Weights of a small mixture-of-experts language model, trained from scratch on English Wikipedia: width 192.
Below are experts of layer 8 (counted from 0) of a mixture-of-experts language model. Rows are named gate (a neuron's input weights, with its number), up (a neuron's input weights, with its number) and show model dimensions 96-191. Each number is 500 + 50 x the weight over its row's rms, rounded and kept within 0 to 999. Numbers have three digits each.
Before each expert's rows: "gets" lists some tokens that make up at least twice as much of what it gets as of all text. This comes from a sample of Wikipedia text that the model never trained on. Tokens count by the router's weight.

# expert 71
gets: ".", " | ", "–", "2", "1", ":"
gate0:510548457553470458521499479445475399500553419551534467531444498517526463409524483441584485456505466520527563421533496575479523471526510533482522454535516550471485417491510569468518445559499541562591468409494510579453538473616558446544455543538571526588446521514516437396441607552544575449
up0:489450559447524524504465516578493574511449546461449523472551488483502519562486496576427529546528552478480430562456498428532507529444468481527458538474450498516546602475469410547458542442519450469451498580490512406502480484352455522478569469433486490396587482466514559583562413475445415529
gate1:564597443443467502504439515494534541470438395494431560458508615447433537626518546517435439419506446506561471508533520464416437477523453374543458526451500421584431540465490465481453529539484558542438479517422473488524492454551533573529551457446502544485446641512449484423457549507475571483
up1:562490462603405524471503547483477493523545512497534452539455471573459439427574564442548571473513517430565471431409540398456449458505513516480514434463497534467491511499475447569515463530432399513628467505533479471503470539501570472560544498538455466471514468572515521483470496531470483512
gate2:518531476531519476514357505520456515459467542510508468540472462562567446517541494456575480456461531476555523488469512485520467607560477483527428488446429478430515523466561550526478445539408538536540502421472524567544546476388440556600457476510493466463472481544492440442563586488449512474
up2:524536547503429493558539554536486452573567522487449519474543539450428483418517571446474528552503425558470500406512526466481530326451573471548600450514586476595475467539501506493477602501619436453453466548489480484435421477617551461358533455442497507496511533508500468512452474475540513528
gate3:481503483475474517472560562562504562582402496471399429416480416476502451461490483483530504471425451503471490545525533506461382487444587560453578474539465499482503527492458532511497482443506585478519495423439485422524487525489545478476558466445612600497543456556509518434549549496456539467
up3:503539559476442461515437465452453484504500480500510571454450457520501487468449469514488559460533523456552445431488404532538496471480460432515438459514562384443542571569546425558478437485419428489434488516476504480517540373620520486451598515588462443584426423479557448446499462461505525545
gate4:540569405502608502465542498496530559527434585552540483506442538468479443539522411436480482504407409488629501526488566485518497525568475510434500496517527488463513538519558459521480550491411537508557554460458505471428615362490586414528491527456513411409434526466412459361522505474479507484
up4:494519429449509514496528489501524560549466569532489476499447471465464443499551459386525484521427451516642474455467534470521551534554493453443507484495546537486468550566534494523490564473447516474551567476450450483461604383428560452517487565458496422388446537449397465394497564481481497418

# expert 29
gets: "ed", "ing", "ated", " used", " for", " called"
gate0:528484564530494507594460558621558458530477475465446531516478620556483444572463520509533526490533534476516466563491375498548499523441449528478463548509464536454461430453432471549566576566533625474516665507437515563511500595492403500444505472447501490563474451551546522484483531544403561480
up0:554468593468502533499455527574461470464494547463463423514486506536412449564446468549494461482547485533554423561517411576542490490488496563496443540533412548424478455456415518620495545548505576416532620543443546655569508581418484584402497510479484480537493414559489457514455462473433468471
gate1:429531434470476490554540561468524504500531498458438455507442528450534559426566432522485549550556572505598577577533519442568499483500570519563501481501507516554516426429539516463551462477483413489537474460535485521479582514544442490467438466471418500540562568424494576508508514440484497541
up1:420558492507423473552498563554556540486510546444374545517585535551535542404498500497497444498598506561467452554527480553528499471511479453460474536529519486508452507537564552463511444536594438482460527532543502420430606498502508512522565523361637467420448463550470434536429623466461518579
gate2:552466533481437452496442419578571429410493425500571530549496506511547380469543481468440458499436430474502546511423445445519539489488444402545461408432562508480479526441535519510573495498510520554553495499463489453528500516543530527454565491575538564513558475513481530471419427582509477368
up2:538429509434416458570515489565472487463601484444539557457495598440467414511479523473556456468512535489568422490565464510554486482502508556536568520481525576452480480517512585608570559566523540468467501527526614436418498525524485536562403534563569481533532488523486438488483486551551480357
gate3:396513553504514503461419533480500590462522521448540457481470467385504486539527445400491481497530469547436468403542396378539511485534539415470473487454504598552433462450517592519535576511475456481525483496472464587463552542533486444463542415535528568495569529437459587495530485507521479548
up3:415488518577464541511537492530496613564471464551520506498523492444531557411485476469470486515497493526622427602522527424471554514517418492501480446489478548414545508589486469428537457503491487558446422502466595502516456478457532406512483358359527497491468453466529485544525572461451481479
gate4:440417526438447521499502512454488484476450533523556479515459404540371417542543467529449536590538553476518526500424522480494478540441431450410504518511439523520571518480427385551501489382448497487489555425491486480477540526443390537376487497512400482533473451530423469471467522505526367457
up4:479546459586519530505494450469566482452460481456527463506472473489481476510571539452463567557567493565600525507501545554540507500450494433532466551430549520566593430554493432447576546573469437467476473444592451505465497453564498501513483504530469503486589450426495527433493547501549532532

# expert 55
gets: "2", "1", "3", "4", "6", "5"
gate0:466504480483492525505449552464465505556463466459515520496465458608547493416558479562498456526445516583532475488512533486444470436449433588556508479503522471481524514517480479474449498485512436622530481515480431461488518509505500490588551486518482432522463500469469405592503557515407517540
up0:519526559571516494520540421566537470442529463551474477521518484399497556504465499448517448526533452410409552514469461509535480576507509408490544581463493492547511519544441547507521454497552546475519555481534571520572521471485484504405450474505564553484539442442497539342521532480573446419
gate1:426511576608576534541525456505542515560444439505536495434514503497548491557545459469443612468388472491529517439468447487388506433509456474483517433439552517492541463440440476443501557530554538517499437491516482507550591486485382503447479418482530559564476515479511455508444455491546419542
up1:585476445481514443563472479512568506525496640523458510509521589473438530479500543446597439577547511431539519589460562498547506520504542498491561485490530432482483461484569516435470504475475462455559551608564488441510430520406584495614458569555521435468420512458473541529516541468476528411
gate2:478451551484521463473398522391523549483485557463558493511444496442411518546572481524452510520556476424517536482551575489430455541504506447530588508477460430512557538506493538589545511520546503471505462554485496505573521489567559421545571516624450554488588492534516473594559492522483543548
up2:432541484474450469549598497579513451490458491526480503482476646521549554557556475499516522490558492530409437538448435508570565536524466442385501539525500547569500443455513459465460438481532477475536496420431487506402446452460496427519428631500513444460537489547443505518535483487562411442
gate3:541453597547494517431508573450390508456531469527419419470555465446589440460515482551516556516490521432454460425561396565511471484515403529510521429518568555456484448495444494517391523475431477495545403532505469590534457458502544576411492397508544505498496494515489472490590417525519465556
up3:523526563566507532385478586441374493467505458569462433456555548435586491426475435513492559462496506440458483409508410519555441439438427521514559435507609496490562415511470520496395530447484474502507394536540458591604409462472505535404488409412527517553526518539508531560584413517587449531
gate4:443517570478449533574479473545429451466462589475451542477528528491545567595530463476509474441462491470527500462449467499458566495463422402504499455432503478533527522506531561467535530522442520566512510593497523499517536484415484488385493535586352554396437556524647466579599451437558488511
up4:542482489508537472447552455514553599547538505535515461517462483447448464439451547473468506524535442483474588566468508558575459486649497577494458525500435481472495533543532501497429467545516543467489524546461483503577448509512554475624491488385568483560527387475413564449432551504389504489

# expert 83
gets: " to", " the", " \"", " | \"", " had", "ed"
gate0:485489468439507563448499520493490526478447410455488496464440520496524518390643546513536468415494526460504593411604544511525606523427386485450479547463438549381457620496501467525358501561436423531548544546514515475534451534427516491478453501511509548536576569450506550465471473509575493525
up0:497506495520507517493560518428564535547546493503511515532491532467508490539399439451565550425502541403518444540500577511545474561504554476516551507493524405405473500602511509453490563489467427463535467360526496537552491488525578486451506477548526429518525539541492568461423513488572500570
gate1:484529623459472436491472587386523367549441518430512483521450484527492473521498518510436391551457533472550458575534516372460531490547564502514454507470582523577461448529521576467520486514637418495558447545530476436533500524507587466499467386461508534572511515490537435485594615590572444488
up1:484477529402481539488549463503516553504550438431514493425435581493512481501567487508488545552506481488483652580469567479475461489405391508451552504438459520462484463556500506449525466443466509477481520472483443485556456527441504535486467531469518469594492437549462421566494399563503389483
gate2:583589511563466461533636520471451554455661435423349553486575568564525558494472551530421494495523513500462490442412468481530464554408494422467393502546554497551479453473516529451587520562585412437485491434495468543505475497549479495575490583470501500490470548440570477430454497508426524475
up2:501563419610556525383522433428469524565556512543404495545582536500554483567584495580475497524552485472426533484480504500386542574454635479443469518457492464551442509419491521485493548596481445443422430399429506535526502365602465407560499468464436489521476535438471482442516500482490538503
gate3:517511425424453469546534532435581516467527495503460503510431459600475535534465561538499531508403529434533545480543465491579394550536511540481485535570601465544594439545506477458495536503513553548521425450603474626495539504546553535562447471492583481415517535497492496441541544519432500472
up3:514552409408466498562577482505539521468519491539467516529388466535464519561520569567540597557450510457524489473556375469598375504531517580437461581539547451578586465572510467470518504522502555526558455458594486600492524518504576561572497485439638514467553465515532472464520481512435457475
gate4:486563411455449520496580479551515482598606576486414523446524489502479534453571477477518493424416642529484527476456608456489539566521437511494569518578475472529470483522451495521514552528498453513570474578530422552415457513442502514491505541482455476521529581571460542472519497438468538595
up4:473505543625488552454429547464521479451500442408532452507421489467501445554429556507488433498565408503459505472450513495402432496552507375572399472528551622497520527449510470490484466456435549474391527453472549510499521488546464570473515491513450617528456424481604527528506484522471471485

# expert 3
gets: " He", " he", ", he", " She", " she", " who"
gate0:490508588520623543424501512549513511506487535430408552506470485555469525513558502476597507542473565541487472608556517600499490537546474564429497480510588568596497406569573529548473575514495473505449450579492482560534575494477558454557412557390483376493452487461502445534457448612552567405
up0:595533510553458542488417546514484564586422498413473518581496478480529535514469483470400584492532570438409484652529502492418450524527482531577502514503502437470574454447553479507450477558495463425498533447586560424537549436567520517459472483514479492439552537504531486551404458397465464537
gate1:547579500469433484486481484469472433541592558443469466512479638498561511477491459563479539454453514467554494451565475446481496468500486515482537515492457469530420493419517608474548492557461423395479435421468494506506512483558557492522520471505484449460492572491618604525402558560475464600
up1:564449469469452522438517370529513461479520424484509419442483435447531424504493422465509589510422505501564494540511509510473455520448592451455465456498371498436464579416501481528395466494493618540554513478527488460451414559482451468492437568496526547516549464543436423530459392490544478453
gate2:478486611490569537330450408508466478547431480377558492438453381514466541566394577436489519476559462430438497460484610460541527512481447565484517556564536535391447500459486574487528537447502487502466409554461548564522537500567556574530502572563513486561469473515469563517441524442520547518
up2:493512670545566543349509472490487543524463499377476474455506413503488522528490576436512483458481513533499486410529557536564517655479473524501535524521572472454480484499446581471571501477527486487450454553496586554505517489551468555540553552568512491620443478495393574545484555434514609524
gate3:443471503520458491453419642465496545481540510581498456545473519536558452461524453511575544416537518566486510443565473385476484508529524518450599564523595386568522475547446532498525545522580401503495575514468484550574446527451557526432535413525481479538560576518474443424428480577432515414
up3:542526479486505511605487428574521419516494550479480588478531497478459577393429573524401473511479516456543488506402591495566442512489484527518402471491479549495535547540555481497554419541400496466493474560588383533493576438513421527508477469476384504501497471454560492533552514475620421532
gate4:535530521414490532394600497519499484535506492460548568612521406572483530527591598504487606542543447562560514420470430508475479627555548432541512543463439445494521493463536515485580513463505515508461459497586459491454545532477553519454579488439598438452481622454479416477532465535483528482
up4:531496526369528495468576515510511492570526488454510543600557412532455522528508569570498637524508457536502427476468455489452511615535556424507509492424402482480493445445468530534646561488487551502512458421600463489495579521461527478493489503477535448446512581564437459426559451559519543500

# expert 48
gets: " st", " St", " sh", " Sh", " h", " sp"
gate0:524572556547506464511457504498518433590472549539429566524494530503460500396532461482429572446477515478576497435548524444439467482444587584526541478539489534490500406489403434502537515480474516586519557524487423503514520483516526503461448519567547480441526463584502486519498512489593503625
up0:493433414416493589506538526544538561414539457526612428459477498475539559636470523523559451535534488527435487541453491566620465535512411455510510545490541416489534602483578569525438473550571497418473488496532557512459397548497504495526515475507490508550480497484478499512460507521449526380
gate1:470452441564600402488398456335485389453511477435528518538576510463520405524477490424549435612508570469536527501577526537508428487572546460451475461487405548475407492553488557544538510488427544484505500487443443552573556560457543480459499520486491557509610542465555407461466526470556510528
up1:431441450599603383455418433324493426482493458448566508549552519523507415500466475462542474576475545501567575482599545564522439471565542451456468421487435519506382470569494599532533547487431554470517498458512464570562576550450531517475545539473510516452613521456581448520497503504591464528
gate2:355445461487566519516508510516558479486547556549475469517518481509581533547408524490521480378534501492520501434516600459504452613548452437474522529520508574539494533435522546516544541475489538430513579432528468560464635471398459518505433550531594483527490434546558505473478526509569473619
up2:416509386470492504541517464534507578426510579541367464525468439492543545568447555448519439460448513478429474499513522588467487545424472488459505516546402585466426487455473485494496607439461428520442559463483524498371538383478471521441409489507534502449422509476463477479614492518552456575
gate3:493513500418508530525534445489421516543461448567427504503459515587487432546431521508544588449394546447566462538479415432490468513427546512484457503475472496532420497412449478458584545414467465561474397443554496465458578414507437456421524494494544463457454425546456478531538527465453443522
up3:484548433510532524509448497486499466494528503467500430525503500485458576516428465527574484484503429477616503572481580481577479494454555476498502488590606363485480533445444498531476441458509549476546579476441520425480429452420629438402448546599552466553500469556447388522529512429604580506
gate4:444520614428500484557507534502563468522495471466432530419545456562542427497537508479491557502438554476550500474410501548393479498449479479596449507524473596490505437496528509460500548423460589532479400415446408462525495504469518568456413488510396430419501527448621489492527492521531530522
up4:451494574446552463559534540492462447537646482466472555440523517536514429460506501471477512534460528493572518499509512489428500539433447497554418541512412566476547501473493536483459518358443507498454412392418498468432580540535501474529360502453447566479491448462623455500487498484563498500

# expert 66
gets: " T", " t", " s", " S", " m", " p"
gate0:480474503557524432522468537513615453531556513542561493537551500498508553510534534505490489474427409498495496473531554550504456379429574571463468449462510487506503587549413539622535464508536501507546533501441490566588474530501496527471492493500506471493500468589482492478504469463387553490
up0:474597552518538466570423497496507514494467471504495514614476450554448492527562432534480444405511447479479540471410564575427482508484408475518451438448496555572452510514534480539536543477551539425462463479454512510466485488552451578467528572506494509568560510443510434491493423526427547478
gate1:533472405473545504550485548437481490451531547518480453539436449530486490446566504485429517441467424553525440479512584561409391518507573462431584528464572514526465483459490562566544466504449550512497376546418543466496555592442536594397470518536416521560459548501513420549497490496470493501
up1:522500422478545526522504527550470504521555490406474415529555486607462458413519554422527503521482477491523551458520565518492554459508607416564501505486516403534434456458438555522437498458498468548522429536531507564409457587476487599541420502442449386505454446458449443509470532523390511516
gate2:613480472463548525513521514458485513513462561510515433491514397476479476562528429458496529474501465477510543476424539543522541556537447468593640539526554482532517490447550574510445531428414444564454478469471463509620528488507529570392511541438516517526419472507496569508509458505521513564
up2:500457496508555525463365489485502498454483491501565510504518382532572529598563475541457544513502504457502571498467507524454382524528513556550589562447556456576513543456498595532416495472475513531519531503448525523544547523624534577392533510504517483491464500560572536537491489505400581576
gate3:525554414477485534468551397478528504461397485512480530614498519530516527478475531488484495541539445526600539469535496458578595525571517411549518464499500494530511562528543488480494537427490581507515530523591459483506587485537512377529529448538549501496495404482575469548526597536534570435
up3:482643434539473606436563390509582485437453547497502492566486458557499544487448503483525470508437485504588528499577562477572537582513469506480516491544482555493493546529468412488449563402520547530548573506559467505509552417529475466498520384553592488469483453453514532533504559506484622493
gate4:494428522551513515480463545486513545474501559362436538493570470504469489558396446474451503544464460498567444378565469545434567646495518522424519474502476476587579522425448540492452426545460447551507452441475401376527442449501483480522509505602430544462507526487468501511495407486485427487
up4:555499489416494568516547560517525537538471410331458458483594483502543518506438463419480437480437379542540489476409509466506432500429505509513459502530544596511434478494483502433563464549562560488459394377512503501404486468506546414393415505514414515484531550514470526481439457531499510524

# expert 73
gets: "\n", "| ", " sp", "p", " |", " Sp"
gate0:506483500501422550495462538513587467437402483629511552484559533511538583625491557508493512458412489608444491534587529475441543578549531506513516480471576538536567499482529527549460494488517464484504474471462463575365585540498477468565441478515579522524525589491554521480543514498480522522
up0:561474404447545478444493444383491488567565560447547407436471467466411528430489430509567470464546525457505497431443439538529433508532456500530486510496484481454508468473575534350442532468470513547546591575552617534500492509526516562505585462609546536537494470476500472535457509525553484529
gate1:500533532576494489606476555451458418539541492544517512513518494489474589464541532556479504471572496471491459506534483506524485457482559476587431469517581427398488546460577526574519475523410531498505486506440523562465499505456462586564480420520546488489452548523547485472573508616448488500
up1:556468505388489539473468471528549602479489492533561498427546512472420350540516473551499519446523459558480479467443520560383445441487511516457513501437514498527519483429420522412481561541570492501537476551547482507459496467626462552518426503561560495537486465502534435492466406513500459587
gate2:498523487503558559509485483512432474489584479464546436489486483563503447536502425506556433398473411478490456524447498626566489548497455469498463434502539564506533480448584543488445450438489489469565449607550443565556399467494479516513485471478491522423451582460427418452536465599417540512
up2:535562514540513526559553493526373428464522459491520505536478532511503550548432441530551442474421435467476480476493552569566488458430498505472434467522532548506552543453553558495420496371480487430482496592557441604526435471398471554566473469424532547523441529519435472515548440571456506454
gate3:460532539481481457431517577425438528466465512593471524534484436451495567587460599525581521409477467429553449587569538400480503538556470515499493548450447607543567536505530519527534479463495522495523455532462376539507555521450459477559457512501522564505482620557592502609516488531549564505
up3:493543540384484496481514534441433563477533585489521549505460399463397508531437558534644495484521410413481390511587571482524546470411504512570530541444439522554544546481502494544496482515492510548479470428450406549521513460489494437481505528516472520501468528572486422560585467527559587589
gate4:415485543418556519495530501564509473539517523506518560422527565540519469558462446504423463487526529434506515477494568556540539403513590456543477440491473417392543404388525489466497618491488501509430429440512478484526502562491443489441468462503535565509480477548487471537489493492441392525
up4:578470520566453496472471525478453497501525541433469475567416467462480566450496552495547502525540406546490474568526470393491445591476416512506519549538523525550512598542447483577482428470494481484611598562507499530491524533542565453582546568542445424539537488445513484477550534516581636518

# expert 125
gets: "0", " | ", "3", "4", ".", "5"
gate0:487497469474473446521394589499517599396490450418442563491531520475446544441484538522534498598482529558488553481556434587500512485500444418507484549555459488539575488493482537464481474528570544477380498522432553503505485465531487454568334500481570510521422460581551455522481583510572495473
up0:516478579530545513474549459505549447586432536549567443543587469532515410568475519538438479471561471423508493523452556414486433497451542526500604467450517663431497486456575458517536549503489465494622562464494482485484480561509540466437612501495450521453516521419495486520537380479470449538
gate1:550433512471458610485544435527499522510483529567540471427433520473486442492506480593459487536503477512530471413563497591521460587460465504450543620424397522424513513623408437535478465420533542430521499597495464463449467436564509502449492544481535468556510361453489412453465523414512511480
up1:585509443578571514602433553446445531504491452516373522484554514470437420483457383488475576468553476487504533490507447497539505466435445515592366496505476445501549529485443459527478515431498334499533472516570545559457507431556520436503423533507480470436447459498461500445563433501479492522
gate2:479563478457474531557507586492507499463464502522390440498555494452533487579489436456480548428476509565414527447511482526427456525534430443509556391503493481529474471466495527482567543492529490415401516394441477528524442495520553566572524452554510455544445619546462485530564393460584517567
up2:462433480563563473440459441514510467547551488472506584433421542523457500406488498536517444553496484466623448497467521450561508480477538563429479557526484545468525555502462525417408528457515545557674473574526512437467544510611477474465424534438482475509535401507523497512465624549475493444
gate3:532543568565512471543583442432576375506513465523465492571566526509456536529494522443501446421526598468477521531477548447468499575490482491555465508502466484419483380477498429495521526587549573481529398507445465589562460621524407434558471490425446587458468505537546471436491529491428473590
up3:441494492434546481375429516491492577501514502497590616492474459507518543529555505512537583528417413428546451501571523496475500522531552440395538497604528582579486543536510550545462486532442455493430577529564529457420547456477542501445555531556491432510606541497496591532547495539581504428
gate4:483492506588541504478502459481599526506571451484555449469364545507474471560372517473411426376561525531552420483492505565448497544491470509535452570529509511495539537491440462468575487434470461479520509489507488394572551550541496445583483499467459523465531388560524595486531506527510512590
up4:478513484558523511458513442455585506511582452479568442458400531492457482531415515512408392369519485562568392436512495554483455533509468511547464580527499494505525540498474469503591507425497486474547513485517452415572579551537525439550507487466489481459538372542474630469531510514548548558

# expert 112
gets: " the", "ed", "ing", " a", "ed the", "ated"
gate0:498471524506420504473502503486551497407561439409510470438516546573483536504545421559541462566490487442472572553498441590557447445439474514521497537464517498644450587459528564491549561570545465519461445560592504535490536436391446444551458533519507436509483454476526492515484528598467444568
up0:491492591467598471519546566508500531546462512580456457531546530512482544507518547511445487487472465527487404446441577410488556559541454531472587473498512490383418450544453494455572528543385610464532558410444498481545548478520539459426492455527511529446523520510503453556512513477519488477
gate1:491540507448386422484495474573551551487501514558468540517615467536558482515552515522504492576496510469548467532505469441550526579526622457460559572451492549484555462555513623632513472558542490485545434598503544455527519486493461433473543424435395419495430530491487554483468474497429472558
up1:563440507440545532569480571504428514534496532580472488503518528565522528437587550512466449594453460505521612620434532422510659500440507479524603576540432524445477509501486623441453461591556464544485516537415478527568528502494536457442474435542420448570406563531547590529452594492491511510
gate2:446486590518480489459473480456559471474447497493459458410573435498475490513565470501513574470525565487587562519405597492468538493408598516523408542546450449489473430447509526441527578412569462485579520560508534572510504395496573495551423546519539452600497422455523464545479526457519426458
up2:425533482612565520489485547590429502486465495481503476486496547540599527436482602525505480531485424474438473434505432523523437477603536511495506532506578496472534538564539495501478463557448492488499509475504519427456441504539453585457612446470527571513542554564461587623576520513417578393
gate3:506459535436502505566448551474499537467498492511436467387480487555591515489608572515525497490448543472460512568485604410510414472474471522473556580574462496492491481453483556494466530487445483468439448480490486490538533470573608450605445535509483621487504482456537406426450511497446544426
up3:427424470461519459557516565500511505547547607457438501391544432515565554428604473493518507544433533420498506558577525413520454405435517539546518588532548496589589437446521532436503534451465501514495466480576535467522537454620575494479412522581542596415533549496554410463509549558504491466
gate4:418514642577455509415536414448519479586497444570466550486560481540543462529493469463586470547482451455416475512540487478519538494568492495463495552539427467479490484515431529454455544529496545545410435513502507481597569356462482470455505445456561547523523407441478552489447490441426536490
up4:511447427500530551515493522410513442477502466436462455529505536427505433535491514458423475438555606526481468532474509541487464489479508575549511523527464554576608523492594404473554480454467441508429546452585552500529451500495505574472483513507493568601480588544550453435506541590584537529

# expert 18
gets: " to", " not", " that", " was", " had", " has"
gate0:509556541414520421445449515523496472494473580475532524480469431445501522490520457494487501479482487491443423412528442481535523503384510460497547508606554423442558416472533511516525539524462430513607561497513553539587507561550485488526369420529523486535560537531501472387522465495469525563
up0:460457569542513587390457452535536463681429477519509474521516495462475486467458502436510505470475527567510480468585437498475548443540502495489506384498520471470491566476454522557705478350516495491517435463520476407527551438488562452454434478533455450478495417480478468471539483520458538575
gate1:545498471501499399445527543529571553490493504480444592587525456501564432478495511440395481475463525477458561447497550549465537508560493555521412523415526532483468537464509529519456510507444445535609474541408602476583462485460569439473507509461476495498477488586523438388537521420460444538
up1:453528617485551521575495446436440497532476496528597406537478492512531511575481439512623460539547472511542481592560451508560482554462537472511581455495437524549556563550497460571546485430445543470488528434605468542486541502537424497538523455602489454520564532417502571589488483543531474444
gate2:438511466334552413496598498524535543438345460510501524385464504577452506422485522467520535405518526526414459460567555560491577433455485542544460512506476545495531460461528464532443432596560467477536560583492481518500560438496501603377506561484391432554508551527589533519494488460537547495
up2:414544446388489450516548460553547516402590492477511557530554458521481514481520580435451538445577470547471457501557413507502501466433438561539474452473562548443463482503553550525496442564469478491456529515550474449491460545561560565418489577470406505495443471526500542464497609383418589525
gate3:474487468445486389413467411534487487457398440562494494469485494474539486495501491425485475443505500506388527430496589382389476428473490450490468435560484520531577526479384537549508610537516490451461515450502456493546533466574349578463368543572466448554550502460448453530487467451515400511
up3:383484484543515463491454430469515542439527490422579470576551511511468513490540452442511495561526504569636530553455524466468498442518499494507505519476549547471508568358515433470529509491485451510551496493492493454462605486523601458498507565486505447510579599529544530438547558557425471474
gate4:428530541543557469532488500490502534494522554519554607403535498582581554467561465452484510501433357534474540481449482503464470523394372529488410442459537467484498536477452528469532434512530476508432472513488489456541579490510501531439469405480602427453492508472510392507490434498478518558
up4:538501467458449522483402636564504542570504499509499589406409583473535679518489501495479469583467475540453407478586453496506536491459415499415487504508513519541492489503526533508548495608539474437422460435468442556494492508566417455506430497421464468501534496563468509390479549420584548467

# expert 25
gets: " | ", ".", "0", "–", "1", "2"
gate0:522520540431500464575506492465554446527530505426443579371537534460489467545450431441512523418570465494494460422455468416499484477442465450518518540542535516551457501424485445517486525509557487499451550508653559457549524495456545557467417573461504579535535526483509609475501454419470554463
up0:577465547411467468569481580480529487520447477466476576376544523498515490502411470484501516430539504467523481460503509425466589477426470436497503569541504498543506521488453479487518536561516422506511559478597543428532532479481529567389408537453469595477537507500504628505500472427450495381
gate1:552545572490541528527481417529512578480510508559489461532460426479472571515492539423609502474391482474444525503479572450540500637509479457454476542490498496451494517437543445494575495392492587579555481497460419493481357366581553550465533477463481467478506630444530532552507411550483450504
up1:483571511379439516484404536548519528509492515422518495555482409451567558490443474396482566478392471497544493453518526542460566546422574489463533446498560526496492445484579560531578421502538505453525479550517461572464468446584530529528555550464501497453555531500400470524477519516450392437
gate2:528480470459525489454481476523563470480383463584447578468586425535573554462543551540486511546436545511640615498529442410462476477392394500504525492431535501509500452491504533496476581495461551525502480577525479541559509537508537574477583470490505416478444496463460470524516464458490401418
up2:634547520446507485493534427590533537448420495559406559493476485503544465496540595468516497623461530487499565526508421364529507469480481522473508519462493388475508538495507481495522488503443570549557490629453493549570436559498555616455531461530464453519479455499441472574504417503486407407
gate3:514501518422531457511526518484484492496502506541485494413446498513474524506587574506479598501545430545549485459529572387486504516481493511464528498483497537499517417479504521460473583467551440570629468473445431412531422482534531480500533537502365524449479490514491577499611515378487503488
up3:482520466567464534483491452538534476535458517450557463568530470478549518472411433499465411550460571433454527500514493607516502536498481526560490544474522460522479593529523478537522412523447577425414502523561585514507560508451395532500500431461664482612516529505498447538461529550479496521
gate4:443454537446510586575611537533431473546516466522502483475613422454492477502471547427509534472511575485586473406463490491464491533487441419458458547526468482504418560481543538502538550570464573445445498493524494540503471400443423627511505577488460507514502452549529563542466517454486448490
up4:453412488438497569485552476479444449443431468475444433423593463479571533601504521565560435504536526476554532484588425501434441504361475492455544554531440517565499510513513565417478417576474501546417533512438528526538431474407477539488484582549458549477507500512576499480454492430494628427